python train.py --num_hidden_layers=14 --num_attention_heads=2 --vocab_size=4096 --rope_theta=10000.0 --tie_word_embeddings=false --learning_rate=0.0031 --decay_shape="linear" --max_seq_len=1024 --dataset="wikipedia_en"
Below are experts of layer 3 (counted from 0) of a mixture-of-experts language model. Rows are named gate (a neuron's input weights, with its number), up (a neuron's input weights, with its number) and show model dimensions 0-159. Each number is 128 + 24 x the weight over its row's rms, rounded and kept within 0 to 255. Numbers have three digits each.
Before each expert's rows: "comes after" lists some tokens at least twice as common just before its tokens as in all text; "mostly gets" lists some tokens that are sent to it at least half of the time. This comes from a sample of Wikipedia text that the model never trained on. Tokens count by the router's weight.

# expert 73
comes after: ",", ".", " that", ".\n\n", " where", "s"
mostly gets: " and", " he", " that", " He", " which", " it"
gate0:124126132114127127122109095142148115155160136120086161088115158128073091172151143138133158132101095149090150121127076172163164154154155087134151147161096172137134151130149148118127135145112141112087106168102085155112104130140121093145109118083118099138159159109139093128133091117116124156120107099102083133108122172132087127112092133158157112125151117100145132163129163120142164135143138141125115126126167134111101121166110118126172146166141140132156152103127101121122104124086150
up0:130153136138109137129121109171165122112155138137117169130131097133145160094122148139114118138088125142130102107133107092112093121132149167147112141107121111166153143119115099121111134141127132150118136166137094127101146153094114102044103159081071097150115130129139088139095119087112109128110127186116137145143119152125103100098101148095136120108140110109121095119125116161118139095155108119120086130147126091126118057134118111125137148121150107177147120186068132097125133147148110
gate1:122102136130167113118117127119147133123145128126131110130149114125140097108137114115056104135151134088142139127103145143113147152133157104145107171166172138092130127109099111089140147129141176164110114108153102105165145127129143100090105087161123135157121071079128137102106099137091094102130117151115113141122135160107126110105110162118124120148174123156132119092125125131098098054135127125134114122140157149112120131139127141106179083119183100148133194133130111173128109144133106
up1:121158150114163142128135127124126139106144109130131109114141128103156153150129133106125113182131131117121122102154126142117142139125113128116112151196122140064137117111131093158176145121151185191127151136139102091089135143110103088112062146132093121157117078136137132147096122134063103073123120156103101158121149093093190136126106136146115145152170116136152111122111115124129119097135083126140121125134136155098138124124098137089152128146142085145109156115126159140110116143133124

# expert 68
comes after: " ", "–", "\n", "-", " (", "201"
mostly gets: "200", " N", " U", " I", " V", "25"
gate0:156162154103139116129144166173131102128097131145173122149112139143142178073107118105090116152122135118139126073138100110106132138126100140165115122141083083118118142167121079161095155162119142103123175164079114103146107141135140112115139156130121127096105139126130090139074154096115135119121130101087126104140095160121112094133086163147102142169127126164104109169085102090131151124123115117116131126143166105120129117138120118161150090126144120129109103112105095123109132158110130
up0:114156149116112103124142152157102113115088152154139125144109180168119152093094143154096116142132149139163130092142105125137103140128096127158110145146098093121105136146113097145103124156132188109125157154103113118138109138149152122126144131111123120088105143107130112127080149100093124097149146105107130118152114188121124118125090152136111152160123125176085097169104131089139124131114065098112126119152165126118149115132134122168186083122156115124084159096113110108113129149097156
gate1:099106101113118143129134101108163114124113145161170113124133103100075169131112125090106126169094128088139143117134154129097120144154170082111128097130101200143128142127100119108150083162131132166104133119119097131147147106117136105121121116157105143145128113131110123125174132140128125128141150058106112134125112138105139183132124108177154139098133162138127125102158104111124161114107097157095131106098142149112148135140168163121118112137159106182111150171100158155137128108171137
up1:108084104105123135101124081117131127139115154144162099111147152117099166103107133110077114160090108127156125131118116140083140094141126112173131123136098164142110160147092119096129125134124160135121156165119105153135159086135127117077136145119135166122127125113098123142174107124129134140153175085089106133133146153114142157119114132178132133107163140115165119120192138102132183121099082138101110114098153155159098095117130147133128110130150092161094151133108163128133136089113112

# expert 119
comes after: ",", " the", " and", " it", " It", " was"
mostly gets: " is", " un", " or", " has", " also", " not"
gate0:122114139083160115117142141179132127111140138130107116113151160178155099123118107144084145137121103134112169128167126143182114144087106140132126112116183124129118116108118133172145143092144121121118140123125155144139152155119078123094139158116142129123125102120095140082114118107121128060148113138101097188135127137161155091141148099138148143155180141105126102161153155116176077074126156161135135122119112108125122102108130146125175073128118103143137088122123141105133118129147130
up0:140148112121128133095103149155148098126135143129096151097142164093120124092098127108098127157123082143113101090079115125119128151118109111150142152135172124077149150071129121121101135141109121158109175156107105124096142084130116085109093161099168122132119096160154151099094124121092151101134113129179143121149159124131187132131125094146171109144168121122133135143129149133151084120160116099137103108125119101128121142100142153132131093094151074160116091115105093133122140113116117
gate1:145095098130175102116108099129138122109112132115132169127122149151117104136138135135117153109128104147159142089151124106106154091145145145133154192148079100150158123145120097137101133112174120114118115171147075132113116168094097154110143136101131127114115128138113121113162104170163115084129130177067117121129115146117175129100166178114148135147159127097128119167158134116129189143142092130141128133149139106143134124166130128103124096148089138139107146135131101092152139144094094
up1:146122077138129114142113110152166136098129121124119162122137153142120136128111159133106163090127106126148122066121118097074156077155161157132117176156110079125156132112114092107093141143140142110133156185128084129086103140077093127094140150082130136117102127155112136114134107140171098137122132139134155119139095139104173129105134146103166088135168117096117121169132178139127153159140127088120110118146142082139140108142101113121133097148117108158103140132101127112150136117145120

# expert 23
comes after: " |", "\n", ":", ";", ")\n", "|"
mostly gets: "+", " Sw", " Turk", "−", ";\n", " Philipp"
gate0:145131117187117132182143119143143099137122145124140119167113090125125112165097137209107142154122115120116146099164130146083106129090159120147134126086147131103183121117116153126109133111078125113104104113138173075107117109157155125166163108114107124130112124128148115135137144091161120164108112168118159115141108099135147125130140131135152125138115101114099128119135072154175163141145138166073111127115150081166103087124123145113112146139127140152127160134127139132130094117099116
up0:108155136145151126128111113116126113143151141117128126185150109085136088106126122180166126139130113127141113104120179165128134156087153139113141075140175154086118184130127123160126107085095103100119116124154189117135128122147128135137147105117148121095091100154150114112142118106148173192124087130125201119146131124103091149133140129133154145129118101103128125133116093130157130138135141148080131163089152097139129073131131149115128144157124126120135148140142088150137115121094112
gate1:161158168152120096133123128158087135121147141124097133134131073098119126184133158140101121178126123140105135143183131134142143128113167145122105106119121086118157066128131154118106159160108125129133130102106156101120114110161138145175146109118078137183167108115130127119167191106157106145190164142159098099111131135097137117107134102104112141136144139107156122137134091137122150102149125145125131080153156170139154160128150134150164147106132152127146142107135148125147137124140116
up1:153127128142120113139143141111099086176150168139112159160108105110117100164126123166162123142154162079153123157107120146129094143110159135142169134130157124131148160108133128111121138158121084121158121145118088143145143143116124117085100103129063123106114101158127137089148089148097142112155106121120163153113134125131140109128124140132194129155159111153129087134125086133084109110092137176118160142133121136106133099133161106093110104163162112114080127145073114128113111113095111

# expert 9
comes after: " ", "–", "201", ".", "200", "202"
mostly gets: "2", "9", "7", "4", "1", "3"
gate0:148110109140178109138128133118133114098160123147139104136110120139140129118114143133098115140091121119118126156151121107149136116111137172159122184150085123176151109150122123141066157136143076117146136143128131112135145136186130116113133154140118128090127122107128154182132154134173111128124097127100148111107116101132086109132147130148113121173112158110163114171102164134140126136123099137164116146196116099156150098137118142104175120157090112137102165151089122076134112125073102
up0:154129150178156119115132140100147119090155102120113144145118183124105118142129131129094147114107118114164111127153122139159146100121107152156120148151092115150167101131110128161096148151129134130129104162130135087148202129159127153141135156100110105119144118103101160153152152152151142107134113121136158158119122100139106156141164125136097091162121176105176130140108168147124101137142114137153097151170119149129138106178096180095172113159101079135112155132127096126133125124088107
gate1:127095083118092129152125129138095153143136113146098147125132110180121127098183089098123141152079177132117172167086141117107117107146139115125118101155100120156127171144141108117097122082162117162087142109120117150075124141111168124135124118116118165109112131155102174109129103109106160117116099125130130110110107131102140135138141096127160125127132176113145121134112152100107155091068105096158169140108134144127095117145134144158105118133103164106115150124162155137141105120153175
up1:157143138164113138101137082129139144105117146095135117157186132129146100090118121086144107135167119120150130095088135137128167149092096136134132107095121164105125123081125168105142151085115104131104104141095137106107123157100112164104145094140136108119144114134093115111168126141146136145157141140099156192135127139146128137139179142160111123119143160114155121112128156172149106169152156120117132178093144096126117110141103070107139148144133139094131129121175084156155146097125117

# expert 93
comes after: " ", "201", "200", "202", "–", "199"
mostly gets: "2", "7", "4", "1", "3", "0"
gate0:140139118086165142118125146149128117151108135144157169116088166140129131119110157136146141162137116131125130112123082128126146141142070137144133122135107124098150121130162086108130141134139132140134147174104090140142092116118118101106102145125097140123043121154130169117110083114097141128128133111138134111131119101133149139131129142125159138176185077139105096117126158126099134099111076109134104143115130083104095132134128138139139121125109077210095118152090104126088116097120153
up0:134122107106145119124112154154126130145113162126109156110131148143170111127087157134148119148138124130135141120115097131101141113140061115139103135143097089095139095127160124113115153124146146125148141177126051150124110154122139134103121139108153108134110153156136170105151134105093126140157102105144117112148137122114133148137153139130157133159196104153122115098138148136117137103118096120115078160116113065095107138136122144165147143108078110156066108136059098132095141102108138
gate1:078130133094134152160082111125134145143144114146161140167112138143089094129137142120121127139094086129096145128082089114121121111150096156139121149123118112148135124147143145140160176123127142075098131164085157132130154133111134132161108143137129152105121100110097128109130099140143119137152113076114128100135142162149160107138085120128152169148097137137101113153096183125114210114141160122108107108118123101144166100110109106103126130147150143164169105126133074131124135150146084
up1:136128133095132158158079116111131112148129111152141128148106119145107105113110150094114110133109112151102133139091094129128098115140086151130119161114145086144123118125131126127159164137130135100135138170107147144159140149135093133143107133127103160114114100097120151116124105151149103141146141087126108081122108186143183108115117094086147159136092107157100095161075166151103181108139138128131122107123129132146142074107131084113151164150176117193150111098102102102115129133135109

# expert 124
comes after: " |", " ", "|", ";", " in", " ("
mostly gets: "201", "199", "198", "202", "197", "192"
gate0:134104119100134135159128167139129101144137142114155121132122151136153127138140136078110143138142103148112134079084108095105123096120105111176093137141112076127171109134153132082137140136081151098121125122099115135111112120145112112127176119115140137122139138135123119151157110121184088149117105134124173118131137149120126158140159154131138114070140122094085056141129196150092128137133164136156086132165084124112121143105113067132108139147140131120100166107155128107134133114122105
up0:139137145092149103115100110147121111152095114156138137114117113137193132095135106125109146152141107160124129121157072106138140145144133139129145204134108105108162117127124122133163159187142149142154144171135123122120124117151104098082093174123143141155114132134157165162100117115108095119115147151145130135098118123111114130113097155128159115165103052146134122174136159138151106179123119151146144106115123115141133134131119154140153076113129109171153154101091132120098147095130102
gate1:141134136206149124095120166129120123141146113132112098123111104137121154124100123136116144112128108161104123084164148132161140127118112185094105201170135100125165111125130151138114167151120087116128138141118138103122151113144119112112128117114129128146104117114126143143127108121163073124147126168111219104099137124119113134129119090098097156132106085150122126191126149154145093144094166139148151150140142141139135126107120067112114114164145151134113165126131128115127153121094117
up1:141153132092143146089116092128133118125144147130111119123132147119146151088141122174145127169161120119133129152108127143112181138120078172108143098147133129148132181118145125121149099101131164158091157140146137136139121152148125148136115172100123116125089136157144097129074136103047133111147193140159104128140127127121121161112092118119126114187128133167134127129136101119106124120122097121100111127085091122112081121102124153139119149117104092147150091139125111162086101106148165

# expert 27
comes after: ".", ",", "s", " and", " as", ".S"
mostly gets: ".", " this", " This", " but", ").", " that"
gate0:115115084072123133111140126152128133134107121118130128157122144106126145187147139125113106191105106124129134107116132127143095140157106126130128126125129164133086131178130127096142124145183116132154160107101153163078124125112126143126153137146094144093131149132131130128134107155119101127163169098168114145120131140091142070103132170137103108123105132129146117181124173099078148135117131127146115135102070111141086118145150088093102134129119125147108109090081148085088110098132114
up0:140143116158140086093149124141128074113133129145133130134158124104162172161126147130096132147121105137136129076156173120092106137116111154116096162097117122132149143136125110146134146139126150151123144154106109161106143153116146124119100141123091097131112157142091149130142077133103122098155148169119148141145129112071125164115126166190162089157149140111162108195088094124098105098165130144117110098167126123138136141127094159147129170151162150097152153121128113140162122122114117
gate1:113131161098125130127154095137164106145082140127182155080138122157101129140156137090118109126095137161129088126102114108133143153124156136123143143142120141160106151151143120102145116124150135107122145136113090154089154088119144105136144111115113111114165150131138105148125093098120147108198148102170119114119119157099111100118114138143149111157119119156120123127113180089097102127133145127072085152181105089121074134131123125127069103153110129146126139136123128115158109058132133
up1:126104139140085122141116090120163134128116126145135144093152099167105129148164147111151090114109163167127122122070115158151125170104163139117137164149117129146114133133162118126135106117162154131128143125119107134087121078134125114117144120122104086143156159115146116119158090108127149091195108111176121118128137163119122115155135117156147149166111124149135155112123118078137140122132143163068108145147107112145104135164108148085103103161095120121154176131139121098158161070113123

# expert 86
comes after: " |", "|", ";", ",", " in", ":"
mostly gets: " ", "–", "-b", "-B", "-t", " tr"
gate0:168126151113139157130177130147107099122103113111104168120150133117145170111161131107126173117107135133092168109108145126155105143135126166150079137137114116147129117124154141139151153122125160156123114163132119162118113153130080088072060134119110183122104109143143136138128127143079141101118134127182144142108102176104135158076121104135143130169155136138151111111135104090117149080125105132106123077095119095131113119116126127128113166136137125182139126144094130142111152116161128
up0:143130121097142115119121138123137142130096079115089160127153154105126159127157130137069166115117113185092133098081164136156156110104113151175095104135143100136108142110160148172154139094085174134119124156128098132101130132110114105114102181143105154117106122142107126125096101117114129134101132144148157150117115156138114134097142157149133122157138076126103136121130121126102116130131092136127072089097136107120136115141130116151100118144152160156174115165155102136105125084182102
gate1:154160182097124125134143134162088140138113107099146144161126117100122137106118129136121157125125146134092132119122152117132164091101132192160125127119114098133117154110156165119123135139113135144144159111134137159128120125085085082105076097149138165137103093136126127146113123116106144152105142169155140153121064140120149118064138128112149142175163100153107134106126123102101163126129121134106134078092190089104096150136121100145104134138106113132132148120101077144112142105156130
up1:120120131115133153091158152126108106130138142100092159124138091131151119072098114143145134155152169151093161147116154089094152126127155131100087148133106170105122156155155130156142146133116147118125110142139121123116106133150088121107102141117133166114119098143138142132143122134121094118165160116173113140108150165088173153113098190147113106103165171134116142134129108092110124100165143136116110102105128098196135111134130126152123102138138139161126188137081115167105128101090117

# expert 21
comes after: " ", " (", "–", ".", "201", "200"
mostly gets: "14", "25", "28", "00", "30", "27"
gate0:126125159105143151110133112093107091164115100130130164138120133116105081147117176130111116119166127131152137120117138111082140059137122147151121145129125111093147135078109109114131146174129103133170145147120111119146149130105123104123107108111090134127106099107112112123118101150153127138113132137104162194122100176107142111130139143136149138173114098151113080126126163151075127121117177152149148137141097117093149099138128111138141141140178083195140153095116110083142105126132133
up0:155100138103129097138148115074096135130126140132151113125172133144141118138141067136150085132092106109127113063135120144130118109113110126190108140143110111131151158138125112114060156138113101134125140173110123160139104130121128135131108106119124146124083114112120103130119150090140125137132148131100181111167128121122155146145162082171102091110147139110122119166147113126127168117114121134105113128114102114118085074123132057120105122168090139115168137113086112155102124128119161
gate1:109158154134107103126123137128085120164121082141143128120150182093088108143115174152089119129137100117157104102119107153100097082135162132195105143145128113109159147122102125115098153137122116134140121153139131130147135125128097110111135111140134164115091139138151121172110146161148161133092183131079152168127126133140148143127164144099110094147134124138128126136144124111082145113141136164130185104163114111108133084147137131150156133158100093166161133116100090122132180156106120
up1:090104155081137117139137149170139108147173154134147132124141142142092139123110170113124114131125106153147154118159111121106143135145143128083101141144115100110115131137117124145115084177131155179089117118091129114137130154105169107130106131117132123148130124103141126103096108120095128063109175071143087129106163115087210169107108158147142107147123146170114125144133135115137125115117103133131156110113117114112083160114131156162121092142105128171138135120111152139126114086097150

# expert 58
comes after: "\n", " |", ")\n", "|", ":", ".\n\n"
mostly gets: "==", "(s", " =\n\n", " tit", " Website", ";\n"
gate0:197184113103140129129133097146130103147113149150123138134177133133121148096152158144109168119163159139122111143153095094142162150135101175128105126140134137097136160133102115175108106114110144119123124156156156115091084135166154103141120109116135132156113106143083092109112131126118158124133122156152151127149129096139105127158121108145110138135154138100154099177156148127125178122129110137137090159104121106097121130087103175107151103152118114173124171148133144119119169187119125
up0:149142126111132116145150124130121109126108155158104146106135133133134128074158144140114153132153119161137140131148123085106129136141137164099094112118141125082168155149106124181135122150100132105102132150151155102085095131149130101114143080115159142141140105131107117114076109122101165146165135152139145122120140110117103145162120151157123172104162144104191072188141151087128166140126096134145118132101151133082149111078124143147137085145135134175111163108103131118127146172116122
gate1:110135146110128159105138168116129159128124193162119135134156128088144136130133131116130154146114140145141151082093171143083132117133111167132132100119118135097110157132150077125143136095152124126128147154131146111141134122118142150102095137147103162165085107182119125142119143162132094166096166167188153111083101124111078115097134088110115120147150121116131124125145106130142137098120151122085179159128140149138091133098111093146151099136119128161125147158103115114131164089104163
up1:139118116139124155112171137103136147116117150142071145126153120117133095085143162141113120138123132156153134098111151116102093093099126178114148124114165131089132172126135081163159123123155160153146135168150148113128115125128139160107137142130129106144133072178146149145131093168108090153119176143161121143107133127113094130159129115129142158136120171075144104096137102121126132133179128107119189160113123126121099156089139124139123095134141145140129204137132104129124122109117161

# expert 91
comes after: " |", "-", ":", " and", " \"", " ("
mostly gets: " L", " H", " D", " R", " s", " W"
gate0:127111133101133096103086164106138132098128135107126133116116113144141112091174086131092176134148103107074141131145125144094149118142139149134129121101150113124127127084100174145128140130121169102095143110112149102136125161117108106127113115153072125115101138139119132131109145092120111130106117169129131098087110112143130125137123150103122106172144124104092085156156157153161179133149112148120124073131102106150121110148165115158153159136148156149103153122101159110134181071180142
up0:132148108143161083072135183094102124092158137123082131144138071139173085089138137151103125121107124133101114136120105140105114128078120117076133164128145122157126117095105121178152093144124133119150132148127145130113104152122111099109086147160110139182115131161148130115153165119099093129097138145098118131132138111140133143105144153105144131154103128116084127120188078103166124138134093145152136148104124078112105105131150125126132134118087096139149099133134118146106153132128151
gate1:167154093105143079114095081119110145119110134154138115124147091130124114101148144167138116163130143150124100117145136138113160100107130111186154119095158117148127110161174105157162122157103110149147119136076142136094092135140103136112126124145094146157158129124161148134151154084155097168159168154116120112111128133157125123154189073093147136149105119161108121106146137117117086129108125140105133148104065145120117108134123098144130157125164114126119102097099119138103104135102100
up1:144149092088146145122151120100121082143093149082085095079142163124115174125135098136118190176137141173120112067101087144130129138119141095164137140096159104121142126146103086107139137132143119110134124120144106087143138156127135140148140161118128131107119143131106121083108137155117125125112100159130157162085098150153154116145128127158118114110138112117172104156121140137085110128171125130138111074101156145194129118122143110119142145155141108148125150157137127105120150107150100

# expert 29
comes after: " ", "201", "–", "200", "202", "199"
mostly gets: "2", "9", "0", "1", "3", "8"
gate0:092086133099150144130103130152115103161133164161155146130106117165133138111112131147174096155131133103078168123128134127099171153148121137111112122123078163142136069146146119122111134116153148160130141141076113150117121149145154114108090160120120141102102103142117132116116099116105100121166157106090113091115122153098117122120082097166159112125162126172150107110081147100114172092089142107119130140127145138132144115101170096158167095143106141161104117111100125156137123107111140
up0:121123129133148120183096158166102097107137182133127147132138133138120130109108109156135126146164131086079149149093143107156175110129158147108108099124098126089121140112114138140113185153118149119126135122105121106126106127113108144069111144151131144113116154121113144143134110145100103144158105144124158103086132152139121107083121124151138148129181104137112118127108141119114163114129094145128088085088195132139107088178168073163131167137118093142103104121125125131097115107139129
gate1:130123176158185093171176146106143122118148140115151124131113136132088098115119078089138121155094115111133121113103113076146168132088134123154087109137096094168152097129141106120088135138106166120113120170106099114159162114114157132126142132090114123116106132107074138097126158133130122164135170147117134133098163144119154128133102153142135067099183152099142111124154165149123090117145154110119123121146155162108132129118120102144095128130152137128088171117118126133141112132111128
up1:140113140096137086115141184127121082142132136153145135104095145164100090150123088130127116160101132120117130091113125110107161099137130120159084177155116080110152094137146099147097138145122150133140143144101085131138134121136158133136122145093098142101077126118106116144104147090128140142115148140089151116132142139091137127109113115117137101132189126132130094159097114123075103074122169091134115130139153183110117117111147134161111104150146133134097158122122114107082122074153143

# expert 121
comes after: " the", " |", " (", "==", "-", "==="
mostly gets: " U", " United", " National", " South", " Q", " N"
gate0:143120104110146103085086107140105102140123099130118122083126146121105150114139102112113078162116159147132112119118154152086110147096161106151097135134126090132141129144102146140131108107126136114148138139099124169125104162119136100064141111092129158169116149154150110135124111087058137171156101152147136169127124169102171098162110147163135142147175138132142098130128116098091109105104148141093079092132098145116130098097155106106123117120152112139134141117102139123127169109125151
up0:141137118144146124095103126157145105117104130130137116137120139110131086116145124138068088125128116149149118190102141075115103150124126104159139108176105122126132123073114141173121095092118137135130108138126112142119159151128097134115107151113170111141130114103125075134076139120126100126097107111116121138115092114176092101183143156127115148122100090161132094107132111095116080144116194108118078175143089126141134156100120120123132123149117115132105090140150172116112106125116129
gate1:140112178125173097121151141117154130115150133090159142148132154105097137103109125148095119121106136147130137100077135131123130153137159123086125147192140131156132105151106125167099133124109164119145091135122154110086140107124069145166125107126139122160117079112143110173116150112122129114113090160117132101167145168132125096072137159132121125155123158102121118091127120082139145116164125132092110108134124131183161125073132130135158145121151130142108159102165133131090173133130147
up1:144095185126146084114133150108143135120157157105136124141130161096086141114099140147105124128124161137153125090067137143127148146158163103105125150171153122168137098150097132152107154120093146110132107125143140114086156119135076149136133099139134134142122081141158116152121134100083140101127087155142136107165149168115133124103136160147124121158140152128125094076126113096131136104156129165099118106121114144172148124083130130151169158124145148143112157105169161143114184130136148

# expert 117
comes after: " |", "|", ";", ",", " in", ":"
mostly gets: " ", " con", " However", "–", " poss", " crit"
gate0:147106119081133144108102190197139116135089144122149161120204169129107126130130117144123148164116106149112141107127164149141136130139146117110148114129177105091132142131130197145124155156132110153090099125107129150145127162151115122121099113120173134106115117097130148138101105116124155141139094131155111171145095130109167104113097120120095115101171135126102111143125124135109133101119164135158145181118119105121117112138101149139147087138133132157165129099138138093145119074163132
up0:147128125098143128108120149166124095085139137120147114110124085098131146154083123161066137180168114155098140151122131098133132156109163185119128140145121111082133121125121124210131136108150128143138113176163159145116101100184122089115124174142136134145106117145117130146128134099081119128145152128109152115117135133130133133147100107140127132161126113168110117135122110113129133110127114181119084145117098115159140133077150099183128124112097163155153089152117130118120127099117129
gate1:113134104093170128130097159109125089161114110152153102145124125124127127105151128146121121143131102081150131108166111128152086093113170115115111153116089132109148131146140168163128186169120119149122125141132143129131115148105126143114092114144125153134091099163124117153110189160117143149145119110148122119114132116081166174094073103164121095130154114136177113144086084140088134153108153111147093108116106123142150117118129107204124091142129093147131138126115135131097147122121131
up1:146141127076137131109126128171126106116160127111148116108119093107114155133067113160073134174141136175084141151130137125125121143106214147115145138159138111092093126121119134203153122152157131165114113168144153141157126107125130115131107161135139127149102125131135164123105104120089108092159184122121105148133125136127121115137091099132112120169122126159097137134123110118110132124137105177119124128126085112135149127109145146190138092109125143165152093144115144110123117114140108